From a checkpoint of a small mixture-of-experts model trained on Wikipedia.
Size: 11 layers, width 192, vocabulary 8192.
Experts: 240 SwiGLU neurons an expert, a sigmoid router.
Training: 359M tokens, 5477 steps.
Below are experts of layer 7 (counted from 0) of a mixture-of-experts language model. Rows are named down (a neuron's output weights, with its number) and show model dimensions 0-95. Each number is 128 + 24 x the weight over its row's rms, rounded and kept within 0 to 255. Numbers have three digits each.
Before each expert's rows: a language model's description of what the expert responds to. This comes from a sample of Wikipedia text that the model never trained on.

# expert 16
Closing quotes and brackets. Closing quotation marks, parentheses and brackets ending quoted or parenthetical material, as in "...at some point", km^{2}); also clause verbs was, are.
down0:120117127165131129160107159151170106137156168096134128145127124151127138188144136114124084170174102125133139102074142095111139141136076136146102134128097169148117107164135133133139124122137123131114142116115142119128177100100125099152138127159130086104119115135119102137127176122132122118
down1:116092095122118129145113113093115164164117111176158130153120142123152167158096174146125128111117118138133150111114152160104124162107129151120138159148198156162157136147148129177127178094122177122125127119137108138146122150135136136099157137160145134116147162123149102107170145142110140136
down2:136148131152115152141110126139145112133102079162134131126129163151100137176113142142133120153143118133083148160112126133118116116117099094136089129125156166151100130164091127144147189093136102146140093129178114106142177100152126100183194077156129111130143164149117136142165132117107131125
down3:153146134132109108124163137157109119127130136099124087140115123083134164104127160122133136127106129113116118110105125099101180133051143083178107118115135138159113113114134150114149144125115139121116090115141135120098103118160126105125142131141156142128132142126080170110128158179147102104
down4:123131149120131130111132117120190116180160129109087085122165127126103089135120143112138100103130113136148125139110149131062118099127111137143099134075137144171124150163139136130102128123103140191170084161155086110137167136151143119159141115108158157097135119144130099137154128068129153180
down5:156102122177137098105125169093130098176101105120114172117180133157179135128147117142085139108122139143134072078125079147153177140121156109156108107130119092100092106143154169125153127131135140110113122152098104127116132127110133120117130104117168083102093144121121166127117075163127149104
down6:152115129164113116135102155112141111122131108145127155130170149148118120163133138118124169058115084123128101166136105124099120082138125135161137094097126113141107172161122131164105124095131160137155152114090119148139160151124154109144135145104100144128118163162117100127137101112119148155
down7:138124122131120154115127162131109091109094093108128168089148116120078103147134082135141174165092131172127142114088122150122117087162130161108189172117128130132116093138122147166108074123101145152130137124094136178140107120101107148103162130104104123133077176134118117105104142115138122144
down8:121094109129140149139182135135140118116141091113144107089194078107083079109118135118156126141108100136107124172116115141080169139091128113112125112144096146171143129084115126107137147099146179127106089125102129153132086112148132098107105144148098202132143136138163118141112161097166113119
down9:147123137152109119118151100113150122133111129143136124160129146169125110152180165114153106113108137138117158119139114176158123115119152114123093139121150115128136112140147143121145130136063141098158132136139118133142131111087090139162134119162102120131161101101146170098098136110112131099
down10:129098179120167122132109144128120136134199158111187179126177150123100162174143158114110108125163126132126124101122151161139124139136146153139159108095142107116141161105147117130101090102107111124150168099077142144108125161102125153120121119152127172160131139122094155141146126104105116157
down11:084136123124103140163128117123081196159070136130110121174150122165138144152155119117153124111122142130072164094126092126112108119130130106175127122112130150101118110115130146120177148107099145114151103088136146132093172157114140159128171101134142103121133134141148127128132128129103120132
down12:163154160178112119130143057142087121138134103147196130160179143141123128120115115103125160118143127142138144138148132138144121151135123158133106158147131150144129145103102129146126148163113138110127096074177115079111168132124117114138137101118103118106089123087113153125160149106139114105
down13:132094147140151159117139149160131115203168087132148086127132104113131087139152137115122157119108131142140147119099140101138170162116109136145091133132109117137099132123128142137135137142116189104120133085127184128114145101097182158114102173144101117127150136093073137126152081091125122128
down14:167117129138124099092144146130132122147087084114185149139126139157120112175145161121169102147121164133171144159130122133090099138135115117129133157136154157135112125136145108082149140134120129157152133138153138137110156131134144089149140118146134150114117125122197157119102142087095160136
down15:137121153112099138135153129145086136140176121087151155126149130125116133129089141169122177082125072139095101134159168156099055134081128147132138097136150130156127168093118130183124169107169116144113128175144149114102113174128161117156113113136129160137134135131134096149139139043160124124
down16:154143128141149098114140134129131131109200144131071103119118166117157107071121143140140129082115123101079095101124105124114125112137112147172147110150133144158119174107144119135101106115129153123096114115125090106101140131166177168151124128168114103173091157143095130146162125153167145108
down17:161189130067161111136124118118096149143093139123135112103122117131118152135125116107128059115130127130087150138146122108159114114136152188132125131153153138138148100134185166091154123134086120132143101152152146152145134134116108115108134101126119138127160166145102119126109176155102122096
down18:141117135148166105139129147111135127152156091083124100129183122113175128112123145084133122148140125128145113144091142143156152154110139111161139102073181143112104163103121119153162115088114094120106130099159151101130095095135123079151107159103135115105104125153146101116107097098120109113
down19:119104139126126089129116085107165094117131110145127150162173132147149172107076180137092153106128111106092127150133088140105139137129157128120122131076124142169127175145162133124189137163134165144158152131138128106125126143060097165169116145128155122125143157124163087138157099129149125096
down20:113137157138136101105114176120064158108155166092135118117117092111166129122112102093124159145135132111187109123090141173127136075134119093172106132133148124127091128132147099163136132105127116129184116154120161136117117135136165133120144132142083101100148103078119131101150116124095102103
down21:116082082131165097121162121154103117108108145104135157156131086123155120131099163103104109124135104103131127154151131098137092099105086082101130143131111118108137136120142143095117132115088139111114113143152142094096110148146154119154136185153180139123146124159099117150099143147157168129
down22:117157146126088120158110110110094189152166130129103098111127118135187133108133130117086103132112076115138115124101135139114133124148080127144134122106109122115135128147140099113122142123169122151112114151166079110126145087105114140094069156122121121141104082129136138149134139149160127150
down23:133095121141136159160100121110140129122092134137137073124108096118106114154146158123067069106126124113134138154123110126129130141094102115118143092127112099119143118103158132168124107140103117154128120091159164175096134111062069124153132114154130125156131154122103129120138135112091121100
down24:125140119141109133135206110116138110114112161106109109138104124122075156143135130117150152163174135099165131123095161128108110124151067124164181130137122132123103092127125116080106106117172148152119130150083158155142111159150136093097129140149115164145145194147098121141140143152129127145
down25:112087087139152150124133170074122123124098136149121129136144125132120143109159109111137128157125130142152138115099161137101132162145111122169093127137114115138153109146106163158128099175122153058092117123169117134093143114105116155138144130136142110124141133102119146149123123151128151142
down26:151154121104167122171130112150150164122068144129146138143151102112160129163138108108142108126118159116144162160090137123103113143112148141131156143132126157095164099150148126077157170111081148120126138099088130145146071118136129134051112119134083122115141130131137093100122129123118125138
down27:080131130148095139137142151136141118123104140111129116146120147096133150122137141128116144161167113125105149094121121109080106138121125149172148104098174102154123084129117099103115128135148124125121102160087143165122114118122131152140112120110195111179139114119123114153159084123133123074
down28:133150115127156106184139147114137120127122130120142109131104168143103125117137157162127114119132137154138127131106110135135146112086145145176153112138099090129131107079162154126122104150116142170144145119130158125123096086133124168144107123124117182136144135142117195146099143134093135173
down29:107161078129095127149110153146095115117085130127099158096085117109143088104178117144132125103121129124142143151130091109106138127082113113130121124134106120158092121080153148116105147137153102145131116140118127133060168155191144089125073112129124133115116098130159096116126143118094138087
down30:122132119123136108147182080105154155109159200122149114153139129140143159149116105121146133140162142178126152123136110142095135157107098128164126099144082121121103159155111143153120135096132126101117164160098106135161146129146134127166136133115106117124131127129124102142137154131135132154
down31:141119156162118140130112120127110143129131114098122129115115116126181149121126127125129150068103142121155121135137107165141105133172106144177139159122172160138090153147118135148136130072172137075109120091153095125115177117120133136096143168096140089051111120114105112098135139109157164170
down32:136118090106126101092110138097158178131128084119136134122129163160109177120114128171137175106082158198115155058143098126105132096132165152089140172151156157117134119144147115087116071110121099138100108152128128112189123129105139113114143138148126097110134116143115111107124131200153123128
down33:106147096133134068139122115107122123085147143208145120148133102128140102146117146142130153049128133127153098116137116111122134055144167138139128124114094137119112180140108128140127126137088168115128134138090135148153131141140111174099174171118112133134167170119149140139122121128146173125
down34:127139131120107116106145119142136118098149137136117117154120108137143140101136120113056067029211084156110152123115157129131107123107125131136140117142092132126179152132119151111142150113127096141149103125103145130145149153120106145111119122177100110143198143118093119092102122158132137101
down35:132119116138103167138142108135122105075099130119152105107148081127166128127127110143177112169147096128129104113148156124168125130125131112099092116123114061109132089164125124109125110095128075108127171168128126133152128164131133150122188138122112156132147115111122135164156138118117154132
down36:130120135130129118107128144138149153153143105118105134111121141154150122124116164118135112113105127146120137132152142136176152105178181126111140161087160092169117152154147071119096129105121122105168107110127156138132131159105074160137154171135087155127119102140144101129114155129153146159
down37:103171118077129100097125091129126176103109117131153093121123123135098165086143108120116125152084140148146158138145109135142116098103173100091082145115120114139152095156105134123116144104112145120074148122174183132131080114148138137118073128189102135119124148141124161165131167120172113118
down38:136177131139117154131122116103108101110088157106139140095127151140162131118135149116118115154068125127135150165095164126157101113100101127122142122147092109138116085132095180143164128111149116151153133098161120117123102134194106112135123139112120133137118142147157099132055126127104116062
down39:112104142147083112126119089113115186110068129125139137133126188151114149182080144157172132118144127180093119136121092117076147116124128138139137124130167128125102116146085139142174122123127146144163107121184143160132158092136118096114135142118127106175157148136166131114113171134143121107
down40:145125100122139124083137142114111095140173173129143134171102144148182085148131153108175150120107109146140078128145149141135145152122140163135133103123117162117127119096138141107161130100158152094138123157092147144105084125100108139148129143148117130105168075088112127114121086185126147117
down41:127122157140119138142142105122119169132145133111142133093152110114133146152121127102179143163153147154117112143111115164124132137135124108124119101127146132133131143124087153116137142138137073155137143133116130159129161142140168125170135145132109151125149127158099173076158114126153145144
down42:136118140143110139129123142115129145060117148167158148095119151132111107117134162120073118101159119139100124098182158159144145107159151157135144129166140134135141136161090131123192125106129105142150140133111120137130133124136119145136150132166121172101157125090100136118124132152125132162
down43:106186135120110118110146164104122092106073118113115092147103114092139113134109139116114149116109106151113110157133105086125101132109123067138096139120174136084147080106160129167151136133137121133114098132113166144115125156150135062118106115139139119163076151130132133150118129112120110126
down44:129136139145130143119132095133158125171141136125120108130147136136135130128169174156105162128133102120080121114151164157165131129121141125151136124083094157173140127133133105123130120122151153140113121182144091118104087142175120173174148114108157130079153104138132132140132105114101121167
down45:124120097127162158164125123083136101099137129146166126157116102118084168200114143141108102196130179136130116123114135143105152099118108108130113142101118121125170091136132155141147129085122100169112128114156146141133122150164129153153093062142187145099126154108124163123113118120115118136
down46:120134146121112165116088132122123104173095141155108139138133137160102133078152154134131106085114116117109134077133155135192112093113162125120111112114135098106173109134143133099126102135110142109150129145131156147147115130152103135129090146122153129105137147107136094121117115128112129080
down47:168077125174126075126104142127112137140125074146126140121108090122142113129164129123155095086161113117114134146121161096111087112139124126098211125144084124154126157159088128130158103127107141082088126159143083072161111099153119090145150150159134123132104144092135103144135127126169116086
down48:132122152138124139132083104124116118116114146177097160119162139117094163107105102138113141107096112116111170104139132098162136133126118167154142103124156177131137135084184164120154143126095112160180115160109121136093129152145108116090150089096090104133107162134148141088128090165089169131
down49:140121111125156150128087131133135166155093159117103109143138110117083159132142110133149144156123103112188143114102081095104127160114147153107125140165106097132178102116147153142146133133114139130156140151154156114083119137138136123122101131112122132096160106123106155135107136151113146122
down50:172124126145110103133107164161094085099102167110127155143095191132148130174108114139142083120128128096109081107140126136156127115135148135137108130159125128090118126136153122117140090133163111130106127124150142072144131114097064174141112115127150149142116167112131182178136137171120101132
down51:115150116151117122170103111128107108115121122159131141117163154169135093162130084097132126109113132134128084097121132118112170102173167179125117098104160127117164124118151141112158129141077124130153137121120087107147109136175105108089073140157151122127105102142113118125093105129133085112
down52:139112145121103116148131120130090109120128143133156109135140122156120141138083096084110102131159118110096186110156108142112082181103087138147135119105100203145162138133126157165136147115165155160110136150134157119149117164112138104174121090126113125103135122157122117123083157103122113119
down53:099146071093136143129165114100149120127116129145155171109118168190153090171137114138101102114141123140145140125129143107143117096085162102106133103123142066096170150105137099155151096139140147138126134149147165142100107149145133122146105117114113117167118095103117120156141121116123129115
down54:123141123095147128130172129118140162122095116124161133118123152166088142125116175128116115133124122152115140151123152106123078131115148077118115084140136145147181098099150162157124154097123151123162137121126165097146153114149095111170142136168127115147106150144110086154144137153132114128
down55:107143116104152144150131097083116120133182190122147120125128146151116131106141126116122144130141137108132119096122160095105124171141114124115129140155130134111138130153149116123124138131092142139121091136169094142155148093148150148085111124123105129082132119146155164105130070133106086149
down56:127144154092125132142076122138132088127108155157149141091111115184121150123162134091134091142135129161137108150126096124141086115142140084147117149138113129146101103117130142134127136151168098131100112141133145127120171142125110098137150098097144132135140122146103098118106104134131123192
down57:151146105141117150116102143158132128138191111147131098170125139142126075111104134147120123111157136075161149142096144097176174127160081099111093132120143138148204162094103136116091166112145104095141147083142110118135099127119146142151131110133134124107143119118122125157125105119135122133
down58:142108154126117134120092095142137156152138171127165142149146124142163111135083141145145159121084118133162115160091101179086150084137131082141141113107125108132117167135143157150120117119132111088137151135148114101151146129105130143106174183089126099167096158116119116145160117158134119136
down59:099128164125142130136121134142124153103161172102116149144144140095119123137131108145125150164141155115107126100176092139109134152127136139086123131111168137187120124132146126138187093123140172152126123186117134107101160115100125208098131121095123158134144113141123114135107110138109133128
down60:091151108158158116126145141126130121122142116136149082149154114127130145106116142167105173096119138127109139089145108123136109149103195118109175084129139119134142148123171201126133110082124137103176149179122132128159093162144112169127091129129113128148113163126072125125136144131134183110
down61:135151159151126071122094081157121145118101086105136099120110113120094147100104150111107159151179125106126125134138156103126089143146084129100139107115161114137140147082126122098149161096152108097141175133131128135092107099129130117107089145154107142163093141141132108172144141097150129101
down62:099130121122128144131177109165131113127088136134133080125155165115155114157144108120145128128138150104154128146073140091152112113099107129120134140165125136124162103133114115149085103079123178110099144126151176114133127140158163117123104154132125169150122142104105149136075154103108139134
down63:113121126129138100104110061094143159114124120098170118093128125094154154085110098074163113124158094120184076109137105151098122095151105110105137104139119079147102129163133155173130118125107153110092145158131124177069139149125122131110118122111209137132116108118138087149152146136131137133
down64:102127082104114114107141109103119127130098158177097133143113109115135114128124133141139171135148122102134155116145132114111133138132136134126152133167155128152100137131111125104142125146138153131164077137147165150160113125087111120161131106159118109137127162131165143172098121155144146117
down65:119137100136141105127125125113152159146145080145132157136124116161093121096152105102116141072143103106121132126197120113164144107102151138092095153123134094145117150135124136106133120094113124125134160090167054125144123122146105133135126160072107138134082125143168152155108113103135170126
down66:194126147160148157175094150118150140135139135109121114134110133152118124192098166156136126136105188124134127139137113123129159137138107110149108134155143081105079105117120116139191105122173116164097126157138112103110128179124116089134145097120138125142144138173138178096114143091166118139
down67:135137085190131115138122135124149131114116151098134136153102119099127114127128156169153147104129116167141099099114122163164159135119106124116118143167115090152135134100184126151109131185168097130158097117133128141163147150153121169133139120163133137132127122141132130102130158099143093128
down68:155153122082109110143153080136121152093133180123149124090097111150168136150148131127071142151167167114100095117127083137107156109102138141121101093143169114098113141128138155129120163142153132132129153129142105137145104146133128171139100117118150143114174133097141102150136093159115107124
down69:119088157112133128114138097156129101089167151126118130138098144114113117157111120123123161106174129146153135138126116068112111136120133135139123135105187109089146131134092147150168108113110139145148152101138108137147121099103139109133141174149064153132142116160085084125187121109142104157
down70:141119147134134099129125144132109109146101121112124079079127127174122109137115118105112131092124135126165179169144116173142090093113109116127108138127127150119128124135125104169145136139161123128145115162128128104076103147109156129172156138131130113132143121103145139134133126074135119097
down71:115160118082188132150138100167097140092130140085166137158140153143114145125145094081120131145114115103142156168129153102103110124156144131129090160114120154148156121129162078120139125163086142106116125116085108113148098165129125142090136165112104085118125099154133144105132148116169136149
down72:116160129140138148123151129101147140121036151137175105118117139121176121116151136078144090172130170139123149129125145143127126145086127096135147104141101138107097064135115123151149102115135152145146109145157169155120134162131133123169147100146121146168172129121121131141080145074103141097
down73:130079110125115110064109157113140112113130135137142133115167115163112137146118132108137083082149087150113139089119117115119134098166099137138143183079174152137092159088185106106136126122109129110141102089137131124094114171138141101095114127118119143122118134103112121136133109135108141147
down74:147127112102116120176119118129146135098190131131121115145093122162134137115123139149105104147110146160086113168127139154108127186126124130153107128082133062112128171171139129118137183104147169126131111124096136155102154121126170113133120167148093118116147180105109129126177118102121109093
down75:097119134130169095092137124117160114137138153129087154163125109170128143146116172149166173126110107122090081051107154128161116151137177117106145119117123129170145095112138141114126126123109140098137135138111140143142128165127117141155166169194161124127133143053106146111124110157153118124
down76:125149131140131109092102129133128132113104140120145147132147188140119117136160094108142134137113125122129144140166124140117105143159103125173137108113153141124164100107134097119125128145116156118113080134085138117157127096079117129156170120139137087109174117127151119109133143092125141146
down77:148129078101128135113170106115140097112163108111092140142098134092143101105102119092148114156131129105146120158152124111158133098131168140133166113150149102124170122102127073119099118144093158150152121147100136117113124088092141134139170147087108173113170149087086119126135104141170124121
down78:100128129149079122147101117116092135134107116148096121131143136153153118172110128127084127125101085149132097113130081092087069081122113114142147086144148138107116136122138117132148144140131155176135115144134136182109156166134112110099142102069166137162166157155096126089105150123090128083
down79:140090139108122141178138133152114126084149142129112118155109173138148110102156149137122102047139115135131146164090127175157115146114137160129108105145098168132094164084131180118126176109111092149182146123093107145109117158132115144129129143112129168132167162157153132113082142129118157138
down80:160157120116195153151143156121145115133156136093101097102139086126129129143126130126120134090104122125153147161136121110129095113173116146160142122131142130104103169112137100156132143131127101086139137113115135134091130148139115123109090156113133122082115113100113110146105086088143108120
down81:098115124113167111105123127090116129152172080148119158156155133180133102086124138105134120093102112102137101135161120091112114081168144145115116146142138137113184141132121105075094124113055101099110105115122114121153137137086141178098148148109110136104112123072123172142158107116142105087
down82:133104091149160124143112128132106135102124153185150162130155114134172109129144128147124080102182160115099126129107135112092132145158126129088126095138115163141170140134148106166121130100118140097119139119111143182122133148138128159169113091128153144117113153148156156170126122120138155154
down83:158126144168093123120139120125118116148058073143131144079104153165090184113113143134126117102045128138124115143145095167123165146132121138142101118115133119124157151137108128115172106123133139171142111105144110107147157124072091091151148106156140117119115152130183122136122094138096138089
down84:136143133171136118125111100085149122115089143146155133117161120141104152132184132124132091080146121156131101147115150163145147134131143140125130130098133169107146140096136159127108146169147143125141157145110130131124159138124131096122041121132105167145079074127151103154085158151126159149
down85:121131131143110121139127136139135149100160064084152123105110105075076168097088150103087134088139117109129128112124064163161081162131127105160135157180152127136108145132133112102127145120152127131130112117171104097106134164112125086113109125138157130120121150162125133168093168138130127135
down86:154107165146111142111129099152103132150098070090134114109118172189115126142160144147136125166145126098122106130155096144130097124189128066133121144132124180112105100118118155156157113138138101131121130137119135099152167146091122091123127158122147094114090070148099134122145133085112144119
down87:149093114147130138138125146103138093100080133131110166106180107118088109131134136140200131141145108179067141119151143114109180142143133149120137135130147151156155123157115127148126129146133134164153135143134117075138107168106132135125115114158142154142100156107153108113118110135082135140
down88:124150143081134160127143117128127134119111144128162119123127122140129167108152119136098136100091105161084101126175095128171129184133133113125119143124119135109097153117160139151160164143096147093130114170126121123077083173111093125107132152071115152101176119138147131160082162119097129093
down89:152136188149091109120150121141114120102115116133131111115112171136103143128105107106105152152134115088133111203133146163118126119141122090157156134138175164161116150124119115121118158058139120143129139145139106117112125128108155101141130129100099164137102133171137128140169123117189131139
down90:168140105107103140162116116119086078105144104133136158119150166158085129148136116142130170163066101189088098090131085104130130128134156161108118124078144142138139141149113113148162120147135134150169176106131145144124132177170140140138149072170166174139113114137154103097106110082125112111
down91:166101182162100157096144104148121119124155101076128129137133125121107131144165164099156158176132116097099111169144165130146153134131101103133084163118150163134116128118114135112121135115166105157133137137133118102102141095154119130124136135171108131107097112139112160118126156107139131104
down92:134140161130071102138140111112144093107159142129109116113123118164121126106138091139068114104099136169105156159167113116171122160162099117162135083126100158099119136118123138145100162117097076109096153160152124146100139171114108147125091179113126155135159168144124119162095138090095114127
down93:141151107096119158156102143127115084135184122117160114168105111133115119207148178122127147073129117130086094129147157152113157127141120127156132119118145108121135128140123126148121119122106147180152146199114103119146117121119128129138150129160072133130138145133115138166151134159127116151
down94:136119111109133133121139113104114150102094156130134158109105124165160146152109129168115143125118157109148108164126132115090102130158144115117119107144161107142145171158094118118173123125168132109156153136142143118131128147134136125142120086156111144122154105110146126115167140156125109136
down95:142129101118146096150151147112102140141103143147185150118129096109126097133169107159127123117116127144106096104161104152068111115173152135094148134122090142097127156144117134111133104161083157124115090170089109143109153146143097167131142139162121138124132122144128120133166155121128120114
down96:163142135151105104127168137146144104101116152124139102106120112180155104134118139121114151128163140143128123168102143135090164125167121095139106111141105155110154125153106118120158170146130047113144116079125095167154120134158136125072127171136137120097132132099148074121086115123127128154
down97:105126136114119149144132120137117102121151086123097121105108132124128140150120159106087100109129130118092118119168094123119158128158096134109112111093118133145093164140107076112162160114126108115114103109145130148076094142105130136155088108087161138115128092186092094123113101114120137176
down98:108083092105144167108146159146179093129098135119107143178150157114094076123103133106128128096125102142140127180065147096141115109113106143127108132127107131127143106105147135135088136153110127154133095152114171145139123132133124068124122147127099117156087149147093157133084110121135127122
down99:092101116113121180147101166167140127115101157142128143138192146137113142161146135132110163152107105149112081071117128118077130136151117125161127100153129121088112102118138139169138117157128117148153104155129162131127124115110133147120158125146167082165130145172125111112114144059088127153
down100:185125106117109122118125143141087123145203149127134176136125114148151116117110126139145142103184202122097112121189096132140101120155134128142096134115132171129111178163156154138179167117137107158134093133140095079116118125157140134178139094113136078124103135111093123132155091100130099161
down101:137102139140127100124135128159089113118175126123147169133141114159134142116107136123143150144124095159118143130133125141120135146108125118131122126153146162148110153107117120121178125117131111135130124137136041111140134115130150136081084138114103107084107096126118103129085170142158097136
down102:156151168114129136111120113160104112098120151159129181127086149128106087191115136140107093155132129095152138156112127102129115085161099106143087100160131116122102122103112112136098071120166142160134126107121108115142172118129104121107131110098175114154098085199186154118120124125175147078
down103:098131101144128134110109141109124106150072133136127127146144137130092125146137154131149082117120123139101115138131127121100129089149168102077098135108122106122151122120140122090105127098111145123130166127089141125125094147116130079130124130162122120159119119129124080186142125140160136079
down104:166119131109140119107121129091060145131204126147085112135105143078107156137124114137116142129157099117092157141133125107124173121104092159126148138107116126101110168136118162138132142112104095142082159155098119138132084095092138188143107080133115143168127130138145175099124116141118137168
down105:145114118088148108131077148125165119121080093152072131130129175122093091127141116109153093145129115116152156143100099139142107081150104116155122130130116132128169083145157118131151109115132133135096087124109093070155145099144135112121087131146100114141107153135133139161168132141135186142
down106:091108112112147117177130128137109134143150135182111104131107117116150078092124111143113105101082138164116117146076102120163127143109188132155090100136086124110079101085137102156130141140136154090100133151171155135135130087194126126107093105121172086147143127160115112130128110080123142126
down107:148139136128101134125101143138142142103058108103164129138173117099145159111172133115123114093145114164112200089173102192131158104115174133127102152154147133146096077122135134140113117102120130138117134092171146153152130152167076125102116136110133077160151141115137090106120140128124120106
down108:104165127094133122118151157126123109144134169113097149082120117111106119145126127144096161141097093170115108094142121189132155127137118174105172111112122101142147139134169117154162137127094155108133154122105146146131132172085128169151140109115145143142144144169137136129118122159104144123
down109:137133152155092115139116155150111148157152132133093185112165154143090167100095145135148139135122119164151115174143113106102132166107123104137127156105123138145121121116104161116155139124118122182129128140166104110164122135112118099114161124155134188131116166162146124099153109136101151141
down110:107091144119158108113136153186138119145126150134124133193126083107149128112118137119119124164122167114137117122078129134134129136168092119084140147124139124139125103133093130137125156105115115120156140147082143152113114124130138131144152138149139169143143137101077107102145124114174105135
down111:109114137101124135140121163126126127127126171119146118140107170168079184115134087169135138137184125126150128093136107145115137146131140151127139130144138118114161113164139137153100170140159125109128150118134186160128116108108148102191145104132162158122155128124133131123179146148145143173
down112:119166110116139111110124131092091126141114154158157119176123119125183112166182129150143136114163099052127097160106131137114169122154148129151176107128147134057073131114129126129129122136131132098139109176133143157139121111108071115092161124105127112112155108130150093120107122139102132077
down113:136125140128098152100169141167112140099154131101139163167201130110111135145113133106144143104136137132135181144102119129095121107125113134115173145131095156103097134093137147199078094134127155131124120121124106142117123139095124122094151145101103223160123149128137090127098102131127128178
down114:132121130133114145119165148135109108140145158123128111155116123168138096123118157163133098111163097116136146158133127097131157133111129169086122124155148118150140174155121105111146171120105148151140127080108067117050151163155140131128087140141151117139098115121149114128105132130139127111
down115:109129095135103130115114136135125144128129145131140139148094132162092142136129120130139136070122132129113126120132163126101112124161108208146128119144137134107120166164131146126180117152189105104143101170159129133130143161086102107121159123118164132141122104161111129118125079152097142123
down116:105150140163053103149126112121089105141139146114072095160127136127134167129126106133092139097110134105145180145121068113141145148152137143143100100175139146122152111071127103135118183152147155136145146164129143136123106176148128128185122108097125096134145154130125113112141140117146148103
down117:156136151127135148126117140131186115145164110087118130126146133146141134157158118117162151131084138118138134129128163120163135086160148110197125126147121089115133126119166121129133117116115101122103126122120090126147141124141111145120141120112109132096215087120134162112142150141131128167
down118:106134129165133136141139148176114160107170168129114127124132123121127058130156101153133131183156132163109149112148118097091125084151153144117113111129122130116134112145106126105135119187126153145133155111169142113136141133096086177114071114140107136113119104142108134134077094159118166109
down119:133135133106101142133126181129166126139122132101116117211127159124174124108103130088167119133124090123142145160089098152120144149122117092174104175082087137149104112105128113146139120116126147086127135142146180127099126130157128121124110194142106158106143135112074119121125138106150137113
down120:119158153102106140072122170165133065107142099144160097159103100102122142094101101118114150125139126073101145116126203159118104126111130148158133118140088133089119127138112127118130136108170128144141126102142100124147144129115096124143122124087114154146128157153133173123121156123134101157
down121:125128138117163079139134103115079121129162132140134142165178128152155119139150097128091110164105094095102166087109111089153172113169117105136142110140141150110156131140082149110124160117089095126079132151105069154130139135134104159115133129141127103152151098154148118136167129108126170148
down122:150152125108096131113145114158118080131133121100127117150151118116167132126112146140113131171109153114090105131142120157140179108139131154100135087077165099110129142144128137116141116090098171120097143154119097137099104148114120155134099133159127141080133126145163093121180079132172113113
down123:129153122121166109125119140162180180121176099111113099104143136149106105086148151100182131084119147097134177092102097100132126123133133130122146143153108085119106134100131190146130141144112119145166120141097161135074142083128164154154089149111112139090083131108093108147085119125128111119
down124:117129141115127135120161154131155141146147132110141143136072119125082146121085124119128122152133137116129141159152144147171108138118109116159135171150124088131121155143119096126149161139163086110119178148139142104101116126139178067131109115130086152144141098151125153123132124136129125139
down125:142120099145123171126150145169104089118132092171157118155101075127142120156096152123138164102133115122104082118112156109123146110156155113165113134119095128133113155111145137148152079164140164127121151158166126122138133147097094106121126137139103114123143141123131118144103130127144152146
down126:162111141131155117126163137134111144131153173141110128094131088108128118128083180139130094115097108112115142186116145111151192130112155132115151108108133149146127192128143129162138136098135105113136147099157092113137166133113151101149153105104107118124160109134133146091161128134128118090
down127:105112110136130128165124096080139168114124127131122147125114124154154141107103103100112103132147080155130101119075132098092125125143107172137162147142151163116101076164123120113123089160117137132124158111131134162087164138118126113170151124129119071117141194157118096108103092149127151086
down128:173191133134115125115133150145163122112101139119106111120081146099136089185126134159137164173105134072112122148126137099141118144115111101127131146169110139121148086146090119145085137128127132127084147145119164120142150102120147108116079129173132156154126147164089165152125111123130108135
down129:168114135149148142134137163119099145154173178120163118094112149116100102145135132113118138127104168139136111104126129111120140155148159132113127147110148070110143150153146136151150120139127182132132120090127139156112079135112142155103116141065115157109090074106144116125089143158108094149
down130:132117146125108120126129092129104123081187112120092108168138126075112101148112131152143118095105158107117143150115123166088114124184116152134132121112095105142127139130118123144137098122123122109122077114095126128115095124165154133113112146103126102122099123136122166090091130083100147130
down131:101102147116141106142147175152144161132146143150084151121143169146152116175162126142148128110130116161105155147097167128121133144152121155142167078122114169110141145172163061140086118150106107123097126124111095083120165132124139126166126147170202106112089153127113178121172122122132141124
down132:170150141142122103135088101088103144125138125118112140153164187178092130078113098144155147134103130124115081169105082140126217122134139175134143135125143163157113145137097098090134123115123136128101145120159113078132136053108178121120110155184120057119146104138142164113124134134154128135
down133:147088150147184141166141118126148152096145097130150082134146091102118094139096162154129172105140147155119118121134131168114077133121137116113098122110123115099094156145147118138107100111179110115145084163119128096102126149135128114096137150154107121125148116142106096091126165081134096128
down134:133119123150163114158164095150150134112158140093131150107145151156145133132145164146156125105211149113127131108112103128150123139121107128140127131152083132160092140102092137173135157143147149141133117103135120110146119136101079149149127152116108131137100130093138136154143120119132105139
down135:114139148146093167135158107138128144120136052106114077106087106137146122152120134111142110156129165116156141109104140148115106145150107111121139111139128083140143099131161079107117106108111123136127091115119164158080166096165085096112116097111102145118120118150115142099075128083111092169
down136:164180168096109146100123150083147116123131135171116112138176164153104128119142133095113147125122129127110147152164137096126141124117095110163112145091154113092105126151095098190161107097120147145126120139167121148131112160108150125159112159136113171182114102161146113159132112106156120098
down137:121152119137100115156114138109141142090106164093143115149154147102140110119149124167123109165179097145135151065163124128218106116137167124107107121139125135155114076139190177102134129163109141147134137144109111124157115082151131125119146109091134127139175134106105112123132139134127157122
down138:130136123123134142130087163134141174131175102123143150151125139164099129164168157156097106113095154121124146114140121130171116176128158128140139172103168136142114169139145110100108130171173086144131125127122131130142129155167104141078171136122128155089109113098126117124141104128097118152
down139:152121136094128153127122143123133103095163083139134137087106117158116097121131179084095153110114148105131076125147097150157148141157133104106110160132131150151096156106144105124133121147124148144159095052110101126093148106126097114061132145108115118118149116164084122083163070131128136101
down140:138148144121158105135119118134044115140122116088094098107120158105147158082114162131145093128066094123133117162088173120133108092146124145105129125103104152138134146117148127100120117108127082128120153149161098110189114107120109124159155161135119143108107141134161150121139109145101081120